config.toml
experts_per_token = 2
activation = "swiglu"
router_cosine_scale = 14.0
seq_len = 768
Below are experts of layer 3 (counted from 0) of a mixture-of-experts language model. Rows are named router (the router's row for the expert), gate (a neuron's input weights, with its number), up (a neuron's input weights, with its number) and show model dimensions 192-255. Each number is 128 + 24 x the weight over its row's rms, rounded and kept within 0 to 255. Numbers have three digits each.
Before each expert's rows: a language model's description of what the expert responds to. This comes from a sample of Wikipedia text that the model never trained on.

# expert 3
It responds to: Units and counted nouns
router:157127109140132124104128120074100135091130074108115114110164126133119121155101146105150108124165110147120134116153079154115154162055149112127106116087099088124144115170133115114109120129130110
gate0:100138099156089099110158144125160147129119069163130122152085130107161115115105130121106102130101196127149137131140130131092107101129159146124111149136101136146157084120070173124132146102146120
up0:133109149070163135132137125146097124170123183104133140132163094117106123155161151134098145142152081145128156120100125129142125128127094116120134111130094141148113181109167083147143143122108141
gate1:168121137144118119152113113122147132129107101150133145089124141106145109131115101125150093084169085130099127122089134122146140147136155090091181125131106178122131142094164119165126183121134108
up1:079146169109127103097138142151139125128143161091115082120109136172107178111118149113130154129105142117054093091113167131152097107135097144153100109085164097086120128112106139127144101138125156
gate2:137088163132129098108139123135126097116094097151124130131158114115115114153116096128144158135136156142158099170139164132150113139183112149137134138154104121111108140135115105182138108107144168
up2:127143133131081119147089102120137148107138153125123091149163195089141108103153183149105131171126129113100048161119133158073139105153096176126155092138075155092162092115129150121121098135126157
gate3:134133160110120159158172175162145135154185128142118138113147128126123133107099137109121142167181102132112108147092107139137157095144132132116089091157083142109166131122122132169168146087142105
up3:122112140138133137105173126094144159128107153132118147099138130092122119113084154150136149130094097170133083138157104110147160159076146104159102158098121088130136115141113127100094099084111078
gate4:117091133131160127139145110140102132187125136099124129127139147084125160154134131133107150148170116108109147132134123117140146147161155099086147161129134192107126095118122124126119143121143108
up4:103136136145119135117177141128097135149139101110122123106149135048127103130124092163153147148177128133113069108128140089123156145118149081101152129147144144125122123145127093117139156121149092
gate5:066140104127140091147124123133113133121202119153168106131156100161076130136168128107131128141137129108131109132082099060152123155177136184089102073115141096148121094164072121140155148080138164
up5:115116134130142112124114115111119122129130083185125111124126134155138147147130101098146142142151126113126115152126107112160144091118078126097103106140070118118161072173083125132150125136128132
gate6:163125195095146144138148170134126157177150119162067138131134084073108148103162127120103136125153120113095139150110158129188133199179121116145126105124104158102134113131131097130125146084117136
up6:145102138165157110117111115116107111069112176114174104098097120162160128169112107126136104101160160133128160141108112118113116120088126134063122123126118134144109144136102114137122126137154130
gate7:144152130125135113101160119133110116130139129107201144163065153138132176117109062126100144149130143112067115072113153102105149097141117133096142143101142118123101115118117161147153158064107087
up7:162138101128136086143106122144110121128101140165116177125131109110132125106148126129126141140091117139171120161119143146095109144113114177131138147136095121102161148069124108136151128126087172
gate8:104138114166090147143152091137119120122103136112159142110142158156124170153108121116141174104120164143130137153155173135093119163168170123130186140172108161124155108086103144141133134134104135
up8:120159116130087128150115106105126148105095127092127166101117176168131175141109108087132129129109143150124128146138144129098113118158111103108191155165118167124153131089137133113126123115075121
gate9:149098102135117096133132136116138126147144138156196104102114115113144108168144135123088137109155163145117110125084151139147135171104129102169136117091128101092116123146176099116129122092108126
up9:106138067136143120122130105141147143109139150104147152123124114107130113097111155182131126143156144156152160132123119122105119148103110098157118120138143120134133134160163079088124139115119099
gate10:127112091125097123135138154156165123179145135128098144124136113132130156139102163116142132120146089124120098097145118130144106118121130088131127114127139113112129131127153174162107155110141127
up10:139151132108160092130127118120132136097164110169156148134131099158140132149145133087100134089166147110113120114166130150162176128136136118106162100113083150054131088106124131139170130113135137
gate11:073133129132124190128120179115122180166126132139119099160084126104146104155105097136114133140151159126086132075115144149165155103111131137090103063130119142121132118115085126160164128065141128
up11:156109163150148158150141106121096145121141110142153162147165117133110101124133064099134156154145100148090137087124138122151165100109104164136184146153120159130096071124098118159120137140130102
gate12:136107105140118139123146162139146142147093133121149133166112105103098151139135127136103116156154154129102167170131112157131138103163145127135141119144119149128147102114134129125142134122146118
up12:153136136118158131116117123135119133132155144088141123103094163141138137116132123126144157092143129110120123104148137118046178131095148095130140116101115154109125086115107092129132097168144111
gate13:132127122118144110132149159138133168151156135084158162108106110131142119130129110111121112104133139108177127143123112121104105103131073116179141087142140159182157092154083139168130143158143190
up13:137132107124118137137132085116127081117149125114122102141122106125129170097121118106082134133138156127102158116137111130159150168126163118063121123103122081101112136139146151119136109109121119
gate14:072140129135110147162145090149136167139098113143154099103144145175140128117114135135128163163108127142108147081118116133098156161129162125116187125114110150107136116109203103137166114110128109
up14:143138149109150132137126111151115110117127143126158139127066151151096131095123145106172144131117102111111186089110136121161160109130167127088105107137131170135143143101099090133162137115129153
gate15:173116122136129095129128144144130083124139171155113078080084085135100144100111139115124117130119105077113109115095114133110122113146113145145119118099157146114138129132175101144142144118155123
up15:091096115122117129130114164124107135179151144115099100112145112126123131135155112134128116114181118093171116161118163083166158116115111104098112149133124171090135134169121097152109086133148159
gate16:096153147083108116144126100151142065144139101110113145145167143075132115129103174157106125115154096137078132124124125124161125160164157148127132081119105140128114128070180114118143117138146125
up16:141124113163123108139148132148143138122173125099152139177091116142116125139118091144132124128125169140148155148114126111117100077124123123169129163107137104175101143160096192126136134123104125
gate17:079139142118123140109131140106107125149109107113102144175166158120120166122140101127165140132154170129079151103133114116165137131127149099113162132134090150124131092120119148127185103066154151
up17:154121121175135143127129117142143135129180167125146120095099125158151097112134150106090111104081082132135115102106155145106127128115125181158134112106157123115107154119131114143081165158095101
gate18:098133171108122113114131185161087135120110145106128131143157141130144119103135135170096161115091097140115115109118152128081135136151113109182128131135111121151120130107116108084130138144124089
up18:168119120122188075120174132120119158148091122103112165132167127094168151133134087171124132093121116141141152080140120132123121100112095085141143128102103152132141108131124156072103139159111110
gate19:193090118131127125150154097124170110154102133170176105152088173104146163112126122122134124103130182144110145128127139137130118161159125095132127131134125142112108128133189123105150138124173130
up19:214143121120116119150132098111164154095120112183138144138125178120145128138130095127135138092149180177154118120139140125053109150176153118136142135105128087121096144141170142105113134087127136
gate20:138150108090121148152146066124125115136115127170149111132125126137117148142102140127103157149132143156152131115126103134115179127135154122131136080173148103123092076123160097147130117119123091
up20:099180143112126121151130137115105152083127120056093130133142151141138160135183087155149110113138104128114157138123143081150100130123135155152123164065130088113182156104086133133129152117131139
gate21:110133095156125161108136121127133098129109129108123135159109167127152137097137132111104130144107174118139144138126118097101174139148143122150129160068157099178133140155119152133144157109152167
up21:103165152163133093114166141132113145130100133091115117123148142169123108116145095106121130123152195167116088125107140132091053096148142132126131182148111107193121112143121128113096123124092130
gate22:130128134105104141145126102133119153143140134121129093157109146138140108172180123116118133124140207123169123129131128081117144166148110114180171145149135117175189143144124115137122132116107171
up22:061117131150142074106140161142146140162114116152112145106145113121145135112094136128158100097123107130105139112088080133139121113136170107096076107118119152094114136140130125121124130114169066
gate23:123123089122094108133121168133178108154121149144134109120128122119131151147121138113166134122136159087101130160115128114127106125157160160127121105116139146116098140092158114133133136107132147
up23:163121105119106128095122098143143123129131101149116119110123168148121118116117113125124126112107105112141127099162117121144113084127104094159159180139131148128114187147125128120155096087110123
gate24:133123134103075145140119133108117162143133133131117132177131116109139162128145121123161155088169139122120113149136135118131137107140125126105118148136133132134101142110160175075148105105158150
up24:131125111157126163112126126106120123139130093146159110133147118053132109146125103128133116086069093152149128112174132135121094140099175094127115143099080125130139124134137160112091109151126113
gate25:134130126127154117127104112148136104096051091125111110121134115169145135130129137135098154090173138145075108143121168157149129145155118177182111104113083103103116111131134140179136182121123123
up25:130134111170129114108108095110103130090064105153110130069133100174156106143138109142104144089162142169109114137158153164107113126112111136127096136102098105139121052166114150163098140145087105
gate26:157125166166104169125145118114114109141085137087166108150135141146111114139127132129107091136118159120198179117126154120135151127113188122102107132150141124174083163162104125132128138129111133
up26:087146099091159109131092137136118138133123127132067117144125151109131137091124116147179158139123101135070088139098120136129086129124062123141144137142126136122183107125141113146144140145118097
gate27:131083086123158153139133122148133101185177173132165114119116100149114194131073139128137123182138105145105130142123162179160147143157137154137157104147121109116106094162149170124116141158172128
up27:143098104120156147116108111114126127189137119164142120125136140122104181143102131154120137169146081155126101143132108165145153135135125131109141146130100120122128073139140129112114109103158096
gate28:143130110112118130147131126129161125138084150126127114165157134123121154094132101118062084120126110119088130120090124112121154148145145167103145091176096175128132133125146102163125127100146124
up28:092150097129124143097130102124114140124091118151115149156136134149140109144126150097136149135136146107135134081122153138124120130160125101115114209163097126084168140117127139171116128146101134
gate29:112103150130076127109125122145174128132106126143110117076146086097140111121112134121080104108132160127117124102103094159153118137125139115140085113086128112092197103134119089119156090150147105
up29:122126085127179080137095134108120130134106142150130135169148162123121124183112145144155132158093119140142136131186139076109104121149133163130131132152135142160085127119120159164118145087106111
gate30:124120115138116155120173126175118156169141145131153120142153107167134125100141158098113114113161144149125112117118103146113175136152134049134201119154170160154142111143135140126128151139124116
up30:093153174119163119125112158125142088102146111156083141130056125143148106127126107141116132128136152091121163158087150147123106125148139176128080133146133151110131160129132131156141125104152150
gate31:130124093100145090106133132135125150086119115096093125138153129078154111125138106137121113142153146113147125092135091134113125128145126124123090121136083101116135119149104173123133149128136136
up31:092120132099095129120187159133165146120159093131131116137149154156175097110151162088147120155143149122141111060106123143136107107122104148147103110166152116132172112144105139125157129141144159
gate32:129132138139137133134123154118114098109148110107123116089163121096122134147126122140154125123145151114122090120163144117105107127146120105119173136088099147123109126093102177110141130115177121
up32:181104106163133111100134161122141151121122141123128127105108113144109101157129121133178122119147163144166117128150130110090078138136098130084117133112081162156128112136078138135133144168115150
gate33:104142114127120165118140166114111105152159114134127160155129141139128146132150111117104144104183162100120097124124139166121104124127136120148188148110114154129152124161141139102158087105105148
up33:150129147127125122116151140135091101102138100117155137145165188107120170126124121080113103093129132123118152126109093129149126122135064129114136134104130141120107094141137144141101112122085111
gate34:148153114140165109102149130154108113131150098122108146113143137091100136104135107166161107085186130134132125132108099122162122153131100094084113134064102142116161127158134163142131107119171115
up34:057081120119102145122122129091152169163119138118145119137148116145177135127119141121144132187086114142115125080151118128120127158118158113161137101156157096130104152099107099105123141153120115
gate35:105114136124094114094139150169134154102171137109154122119157116143171148103146148126137129117154155133161139120094101128188097113134126100121140140138117111107159157131165155103138116204146108
up35:148139148169098129115151100166099136102166145118095145115182111128145131120177133118110129106143123131151117135104117108177070118144126090129102140132088119132157169139115148117109103126110161
gate36:123127124133064140172148105115130107114123153102147148144121120119156133071126167119138122156145156117083112103136121136129151160121172114090116118123148097127109136121130087139133137127144130
up36:173111098153122109131094105113136109136149181149095114158132117145134139131093142119136144153104142137108180096127135105105124112121128116079151134167126135086113135114173113141128143087110129
gate37:111132143126122197137107161132146126185151135099138157133141130109113166125159089164141126123111133123145085144149136148129147088121101130116157155129135142149120123072132115164102110099125126
up37:129121159138113137086176135103106139118124104145137133112154153112102158120132085148151161153101144125147098095163153142163131105123114134099153158121128126151149137079091075157140103109118093
gate38:150138137057118140146137114115122157125105172148148080143156114169147157128128153086119149137107158090135175103155114095139137131106138136089137133142146180111119085097129110137160104133120147
up38:111120129127095170127127169127156088157117143104103117081134140094117141129122132108116156141141144115075137156071143185155173124133130098142119114167103147096150165195121105127147121137108142
gate39:131115102109120146111139142142162103136195110117123118141072116091157127121145093154124083140085145104118129139161126149161150146135135123128158098125104139122172122099148165138115144106125176
up39:171128141124143142109166108123117116144097144126126125109132148190136138155106167129120160113190138123106111092110149122103111092141150140174115172137111128115098127162122127145176098175104092
gate40:139129068139134098097137162138153131143123118134116113122135130143166135139064143125144115119133141126117105117129124118092107189096111139103111143090121134144121140152131165106138097091155119
up40:092156145156101131139159156123119084105147154119071105134099130152115142085120139119130113155124138095135103140107142110108142086144177125133126078184142087153134148090122122169132125094142136
gate41:104118148108106152125092136144102134174074152114150110115132114106123161113128120127136181110085110064105114125137103147126137136102153136142151134093179122097149181146141105087149156155139129
up41:141115153144136139130113127128125130115154104129134157181135109111111099126148095132146101113105151106167117109153150108160095082156083128139119148127116134132142102100065147142140095096158131
gate42:117152180081094150151149147138119154141157144102154143116165157092118144144120116140102139099130135106118120174091128109126140144167166137107115134146118137107123078097108099139147143119115108
up42:147143157116096156149148132103110159138123168116124129095144136096148126150094129101127120118121107102112070207112132114116141184118147120138139126122157134107118104102144071109160128136102141
gate43:115116146143137125141120146170128141130134153113123138124138147090120160119085138127143154119111133108051128131100131141135139130165156111131130088133098125143083121116146075133118145132171096
up43:115137150131109115120172116148149138124113154153127144103138120130136105078102108174145143170147136143144156110103120139151131136136150098124160122184143124139162194165139105104119135162136101
gate44:127087103078109155109111194145140108153138073139125108171139156092138136112150093125140105137146132105108097164138142140133098156154129114137139166132121142133117136132173119120093139124163115
up44:086114179133147120141113170132130143175149150108133123140137129139110090128101164132152147163182128153115140123104114132108130095147174098152155130137116197144120080156103081125148145159177090
gate45:130142106113103124142126118124138144126117122104137080107108125134139134163102149132125129135130102148105078143124141143116145175141144084126145119153128124126106112119116089135095083125149094
up45:114158127154068132137162131120172134091098112163136127137104135171119167145098098146108095156157139104140121123111136124137113108119128123132127109146130107073103148114121179166156135121098147
gate46:134124119133125141148136151138142121108113118123119135101096144151124097168089113138125120108129100133112126111111123123142127131148155099126126140097146152152103141152190178147137121136149146
up46:116163091155146126112115102110118195110086151101114118091153155119101129146134108124137076114112105195119124148139135100123112145098133107097115158087124092163128131148169129178099118147094123
gate47:119117137158141116141094084144181116143119125088163095135082128145185094138112118120104097070164162119141143136121164132109115099133130134140125153132134133122113183138182147162110145142083147
up47:135145189118092150146146122135172126125120144085090119131153096108114103138121113126111138099097109100130163081070105107123116142179155112130094104093154106174119123159148110091138143112173142
gate48:096121143119097101136127118146170113122143131127094093143100116134124116110119121085145165138134131112060111121088144120131137155136105126148169122136154134130139157140150123133110158137164153
up48:116122106128112119125127099118104162113134136115134138111149136115106112122154118145177150152106163139137132162124129139098157109117108138141142168110139163158140126111162149105111135184103109
gate49:087133158129162102113128157155128163151119135117134106140140135117118126088186143136154134130134114134110177123127089101164125099130159109152144122146127146084063086139129125101122197130136108
up49:168130137136108116120135119100101162125108156120141123084121117142123164074163133154150124162072123138158140113126128112131150155101107151106184126083150116104112141110142153131149157106101113
gate50:126144112122120131099099136137173195079105106091154144150121133185145109125098144119118130097092117145119143139101106121111103123121135123136128115133082109123137136150142128151128191154128119
up50:088157137138124154100109144135160204076140118105100149137146123145137110110080132127136104114086102137142127109101105115117108140147116097102117121119105096117142134147116116159115187142140114
gate51:118123126129097120137134169154115113160166099147145141123151119173115143105178112143137155111143123124102141156152126160163083128121122165121120139145115127125085103119134137144113139155135151
up51:094117140109124152114118104119124112132143113135145118131104127186127118162161112111125114140139133130135123113103172142175185108120085127108138108103177096142181160121098151143167140103122127
gate52:111093115155127145112094186156129115146174125096158124114123105137131154116133127124098143127129156133102097129139133093113141149128136132145173124122101141098132120134115129154131174127164096
up52:100105153130131130098105160118120112129130113119154072167103100163152199128114136101146130092115146129124178111136094092123126141097111142136132115157104144129122142120137121143094125120151112
gate53:132126094109147153126137162153161131167118118127136093161101130128141134146129118139155134105132134128148154165137129091104112086134170133137153135151089151148123105126118109177138182126144151
up53:132131131138163140159127149140143133146149087149130099135093081156111112129095167144180114137166171102116168122128126146133132082136156094154144077150133149156122152122114125153121159131156109
gate54:126130131138136125126123157116127142115144099092137115167136101115134092089167113150129156099129133139098109129122116111157154110149185138148138107089142103081129120139159110112134123137175124
up54:112131118113121162137128116085138125101127103114128131142114113112131094101141117159101145111149074159097098128135105115118142169118181160175137117100122116124118108135143138126124096144179107
gate55:146139115134146125149140073118135159152066148083108062105154143130175081114149151188126172118119131151151168128146103141090175150137149131155114134103136116133141153086102140101136127138123124
up55:149108125133159098147137101143161163124084136117089114106122134124137111125121152181129146079131122173130219146096068168102146100109122119119149132138130160142144089134110122156140163134114115
gate56:113144115155083179120148144121147142157103144141111151124092139154140140115110113116125128090118109119097148147113152122116122192115122156175173122124115144151166102151095122161124117096141125
up56:125169100168096144113134152126125126125141128147128133138097125118121115127103115133128113117150152130105167140130127142113086150117124117127168128146193104166129091135088110128106105114111142
gate57:136095167105105120110178125173146131134103149180144097119061118142106125150107127118116117121121120093146176125148106191137107126125142116168151123160088176122103113106118110131140132111154154
up57:106155146144140114111104119104147145107128161124112134151087086125166185116135132119101115154191104134139088137121153109135119126144091152134119099105158133155151153111152165126122145135111117
gate58:103121136142118145105178121114128105121132074082155111135119114102114147124099087136121115116136168152067170114110125127134127113157086121105119116125133117131141109147151114184137146134119140
up58:137122156125134189186100146152125151160140176140087135109104152128106135090135148155133121130158115135157105133109161140140123162127186113153141147160128131129128154129103160137155130167116129
gate59:099126127144119137117151150144136167163080141157144101149154136122127118107135116131108152092172135136127119141156091108162143137128118129128150114152127181109155141157096146144093153129126111
up59:078133116108132116143099110111088080143153098138125123140095119140125167195103122152122132155123149138089115081070190139086121133157129135115097125099131099169116118120136137132138090143109177
gate60:170104117126148154149177112138136147166145156188123163137107142114127117124108134120123114150138113091113107088120087144153160130132128150148135088108160137086101108086160103155135162134171088
up60:139123130118108107136134124151152133120119114140100144122099103138087148117094122152122125115095123117133107149152142132128141122128091113089137103119107143093182135121118097152166137126161110
gate61:127159110153171156110158119127097142161125108086131124099153174132093185112120096150105133121122128158060102142087105149143095131107095143108141108135138105158115154136122155137120171095094114
up61:117129104128189110149156109135129130127107153141128106155113181132139136128085096141134103143125160106097177131106137125142099134166102125134120143134116152176137104130152151167100149122116104
gate62:130134119103139127130116144127145118136122104134172075161113107164152132133131147080143108121118140101139089118145150099103136117116121123107126114156108133111152146105129146114120157087150168
up62:116156152143158101149101123081139137135141105090115083130137095150116150107139154081126101168112138128148083121118143095108119132123088103078123116156139117117182145130129135123091124065155170
gate63:133097128115066167136135145148162127116119120103146122162122109127136157155153139129137102106075147124125128135129134105115089162177128143146137150115121129153130129135091149147117149121109167
up63:108170116108148149120105122129095115113154173155163143078164141112130137157144113151153106075153115098137148182160160126131142164110104078116127136124124148122143100108115164169125162173134095
gate64:134140132106124148155174130132150123153140151128140119111138120078077134161149127158135162124115145136103149127095142120124161133144152134164182139094111144129092117141142145133192143119125121
up64:149114122121116089133154179131150174142113091131150116128159108122102127130146137120112176141141107136127137122134122166077137122126150103159132162196132131143116152156169138097154154139144164
gate65:142089143125103144117118108125151122159110104114158135137109101159124130140155126087112096109168159111099084141127167172097207145132190090149127091120133099101105110148127163169131100131122149
up65:143107109127138107130117111097145156119147082140141151132146089120115131162128130116089148154157121160111085127124133145103210145117138084143160096133137083120094103158149158107104089141121124
gate66:089072113122156132085184158131144124154132105217121129133179116122140091151077108155143176135117097125111152098145091135111130097122132125141135112114121116093133138142156126143117142130122117
up66:102100186084121124135123107144121084143132147104126069074113111119073164115145118128105162167106164131097120133075127147160174162158121141117128137103165115168147148139098141125166107125149146
gate67:117117136143169094111139113137120137123124110102149084097146097111125130122097084127127092131140155133117135108134123139196119141148121124090105134098088144125146146146106129136092103119147102
up67:099094111118087150126091121125135209132125099149135142115142149113150120133125141157145153138093151148131104073113089126075125099106162128150151114127097117164137116107105172153159105133125130
gate68:127120121082108118113123145140143105147112114154170128129127124131117183142129098097123125138130106131108092094111118119113108104124116114180123119132129168116123139123160160120140156091158141
up68:152120100127094104130145135156160108147093084161142138120152107138120131134138104071137144122125124168093103098149125138090116125127155108176117167169108181139105123142152096156130177118113108
gate69:153098113137125092112104117154113139148088130102118114126140115149138127081108144139118165104152136090117116108101092129092145128162164137174180129100108141138133122148186122120146103101130094
up69:115093157105152177086100123132144116196150139092157119089102175118121192105126129129152069101056141098102139111130150114117151111129118119083090134112115134120159152116113151147143110124129122
gate70:139113086159144108120126158161175128153135119148148144113088116159140105152112077139108058134144113126129123134116124170132118104126122121113180154133144137113163135163134120159125160132099122
up70:131122166094133133137122153133143140173149144104151137099147109100127185105149156127104118143117166100107072112109108113127150139140124163179123157112145129117161123121118126130167122086140129
gate71:094128084089109151131147118129147116132177164107143101135115119139166115150113071157153140084145135143134116156133128094076135111117162111158174143167131127118118151100142135119128154142142131
up71:131141078143122127139142111104125120163105092077099116127138182141128097150066113153145130097145147155131143154144082126100109094114121109150106140103136104136102124154144116134149073095155161
gate72:108131129101139117120128106115113090128162119151116093115148113120145187149075078135134177124123110151081117133115116125148099195129152187117167104093157117134103155137144168117101094106151129
up72:095152151108164136125119111124108141126141098115134130124120098145095131197130128163122125135160177156134129099137159146143112115122106120149149088133133136180158128162083144170133110133144158
gate73:113140108081118092143177120145118121124144137102155122123088142132120134145114116161098148105163142137091127139097136136112111107137160082127101156126151163135115177112193127152156144125120120
up73:147178144122115155151139094120154135147136118118147154119118138217120128128151097130127137112128113156162140094151157102145140169113128174143161137091163112119104138126113100138125135109110171
gate74:139135175105083106126114158142133163160135163106121060135142116103122149131132150121132096096105133119107124124097106148130121144121090183128106141099117113156150129098131120157172131103151141
up74:096125088144132104133124102133071136099144132146148150139091107108096085150114063127099105115164158110166130149127135114075119146140179082111156147116105152134091159125114079128113150136124100
gate75:135133182138132126142143129152170149110118127128164116141157083190140110140161157125117131137135121125125143116100170152141123132166181109136137084105123112106145170106148161145149129138113098
up75:106122159133138136126107140131151137093139128138122134122171085123107118122160120137111136129147093145141139100106160132146145131131148093132137096106109130094204157131130136120129127112137108
gate76:072144141134105129119149165128161151134131095119119120137125124158152126148174125141119121151131130128142159078137142125115138100127170140175074151116120101112133129110129135131138146145131152
up76:139126123119129125125066140128123100149132126128135101109106124154130195154089121059092108107099113083107119165125137131171141166113073114091175106121118170092130133156151111129126129103148114
gate77:161098091133106159149140121180124163151126147121164176148137089124173159148139144120135144108166131143084111143108157157139123151181147143124194119146111120146124105119111121132119153144115133
up77:092135136094133144103129143144130084130120127148118115146129120104140127107128122155115122103101105088106128138143151130141147104097131105140115151105166151083130167087168153148123128126132116
gate78:119146149135153153141123117116141137095128124132107132117157108152147173172131102120177114149108107132133139101121153111108101140138113128140112099145152147136159123092101133135132138105112114
up78:132136111097156111115124112137135099142096148135152100118116140083118137152152133122132142133136137083117125155156115122186124162133149147127120129106149093118122143153122084146116138101145162
gate79:129135142112149162133111152124131116139150141085122104149112111141132150158126101133126072116146131101087126092148142146165149112125114114109150080090129140181132105155110129106120102119166130
up79:136124122137090109147157128106139173109134137138111169149132126114169067113143172114137137129084100169165144124100109102094121129105135147151109134167124149102120130091138132133148151153081125
gate80:160140107132099135117118120132133093103095130150097102166122178115115132127149140124100159094165132129146123152165134175114155120125114126121089134107051149117166105129116148191119094163120128
up80:083104129126144123141128158149131157129198158124183111115087107142146144091099104130139085127096133109130126161088123081129131113163131146147168136143119119132096117121099135107148173108135136
gate81:118116119133134111142140151145139119124126118147106111143141094109107100132143092146136127123187129118124108153139182190178107168182121100142171102136138162103145126118120161139147128114131123
up81:142135155139154164137133124113127176198117146123141137085123129187149111140154120106180146114131139129156145098124095119147164109116116159112127131115092110095135108127094080105153138097156167
gate82:125094097110126133147113161137164138105130121132182133154114109140177100130123167144121130093157121117115090140127115160139142122131148156099127072124119170104124123124172111152140135124144156
up82:153106134121132134144108163136137092142143130127069082133133093128119098098127138121147096142108083127124137131086111115181116120157149085179118163144134111122125161128127139072140128095148131
gate83:103105141123111156130135170151135163106157110075163108135113143118121148131104145131099131133119160150124130132144133129090152160156129116119138131115092103121124110119122160161129145157118109
up83:114104126152112151132157123135108158120160094093141107098124133141156136136106122142116142138148113160150108116161108129087113179150136117117122129095113121118112090123114156150098090131108123
gate84:197133123114147095151173127139108164118115106125141139114114126109089116163110099110129115144150129130116132144164145107120154140118118127135098146148126127151093136122131126154163133106147144
up84:171152132126138084104206132119097155109118112108116162107117126122107103147121078119132147107156151129122134152171126110097161120113156111146113169148113156146095135130130129114146137152112104
gate85:161127152148096135125196109139148159123054080115139085094104113138169080111123104133136136128117139112100146136140166181151108118146155146136119106128082133109130133099115132150161117134096146
up85:116120116141110162087178111107142156117076064130078110103128094133138095108157127134129129139114117140143094123177131195089127129101137110139114154126100141133125154103126177137118153147112149
gate86:119138164103110135124122132131174128158119142103131090120121119164117200135148192122130140166126119114074152111126121130127127123143163165133110116118111091112139173123125127149123111099108155
up86:129190082134124105131124122155135139119110118145130137123127130121127093173132108136139181128147162127152183120145147139133137133149144105098134115126114112153129125113113117158139151137092136
gate87:138090188134156099152159123137128130148118123135100098072126146121109136138102122079145121147123087117119129114107157092129134177107103165127130089133128155135109107110127089141131135114150141
up87:137128093111115152121138160154154116136141117135175114159122093123159120154160146147126103099134136124159183133167091142131123105149144095168166118098087128151121158154136142123152149129121104
gate88:134119143124174099141133166133122102131166122163118122126119118139137134140133159081147140127153108143099094153126133112133150149121145136141127147121118179094112124135199138109174116100183133
up88:152114122121168111132131155129133121094128159156118110091175142077126128157145102141122177149145135155146052134129123110141147146126136172137111168125137110115113098131155145105136097076188131
gate89:174127120086143114102129168158120100177147134131131100081175176103129132111098181133154122158148115139111090109131131110169137140126113127128107127175127116158125135129106136143109142074128104
up89:104104147122117130103098144147104099113146125147110139108111170102119151152122124123086131111120113159110088108075130114128120134141150182160126137121090117134118098163097127136125129101154081
gate90:117092103120132153128120151132121150131161084117112127132119121142115129144140142118146155149169162103087151142131130117178132140151112104090118070144072111141117102132119114175136138121185112
up90:186093086137125151102145118115098156109101088111136148130177114146182125123132147084146130121138135105127103143184130179124124151113133102133145098138122130124116115095109113131097132128127145
gate91:145111126129119163156168137126143108096120130131114150135119147103117104119121122095110144132104099140106109119135159147170115142145166147138127107168167124101091159130129076160137146107181096
up91:128123110132131128130145128117099119129107110130118152122117145112099102120105128121128126118130110151127120103147169145146107153125139125113118146169202113115093139162142086137131124109162084
gate92:145121118103125147163091132131135133141144140155143112180136086101110146156135161112111167170142126131090112093149155175121114135152167124113125135173137138135116134126134118145166113124139176
up92:129092111106128102112136147115113122116145132078137093140117126158115121110166179114127125137108143083127135109139102098108158102126091143153107128110128149103135161142079148111127102143125151
gate93:096144147121131159137111125107148106121130108108147106146100178144138148126140150121109102106162170090108134145160120116117169138129104131137100080106087118141162117126142177178112124111121145
up93:124137146162128137120099118105104126115138184138149135149163118144156121132103182096127120111124086136105180119118106136097129076125082125126106159135153094145108119153090152114121144130135121
gate94:116084138106114156150161124172163126129146123069147124136143135131163138170125133139109092105149135132141121140091143143161073167145140128144168100141144126138097090093135137105148175099141145
up94:095154113105095109148124140088130161158149125128102161111138149092106122148116131164095116149134171118150075168171125133126087150108124111132149139116168122168102106100144149119116134145134109
gate95:120114164162124171129167151111107095118155100176149084153129108089118083146154092151100107140117140162142156112157160153164104118135158118142145100115153108176110107166095136131102126169131115
up95:112098152121166132128094134130161106116115174136097143110153086112115172119114144154180168150137140123097128128098116125141147177127128112162136167161118128111134164101161180087119152140125119
gate96:124117136144205086121114134121142129152108104124080096138136118125133127145118169110109126089149110146129133130080121133123102124145148123130130143112094137089186120108126170127110136142136150
up96:176093177154105133132145135104104156091160128115141164135120092123103094112129131087115170168139120157097121170129128175146110127112194178129141117147182131194032183172135128140146091100117086
gate97:168107115135130122133160149124153068128163163147130083105118111092168126143119145141118151166084117113119138094113140133123154153144162108117148098117075111162139151102109165139116166166135118
up97:141146086105139106093135126132103160121139082150133165121101150144075102093110138122140115168161111129110135144126078103164157076122121093122093140109112139104132126133106131148169119124145157
gate98:156113146121098138120131091114144102110102098157111151130097117175179141175106093103119104092120101136119112145141143161108098152120176107179128118116159110152082160118145135133099119132152099
up98:120152111159140163174141142144142114110122124115138137116090127139097129098119161163126118189143149102147107146113146151149121165141097145119116107129126134128178127158077108142153147127099134
gate99:119087162122158111107155147123155138116100116092141083113089110141068132117153166117111110124082118127096140151094129156090137168148110128175161097098120117118149148137131103127116093143149147
up99:153087102122149136119126106113141130108119144151097121123119097084152175113117159103138115179124105135117113117135098146115130154121120090153116088122131105125147125138134106159148113161162151
gate100:163091099109096105109163135148115070137128122111115120123115171145122181146120134097120139096145114097105121108091143161146117134133113105135100102104120167088137112150124091192188132130181131
up100:174101082121131109107138114143082117071092116111105184101121112133097140118092157107099155122131112127137113147101135164086151126089082117114105122106102149115161097146137089130165102163151127
gate101:125145114132093136117128103136109116113093133117123128102132130111132121113117093133113105076186118119114118100096112180118124151119114097147124121111124152131156133162132116157120131176141159
up101:149148143141098157125166150135128086079084110156101125115121116149128096128172116123092111099166156153150111141115126174147077099102136116140083119121139150128153104183126111168120119156138152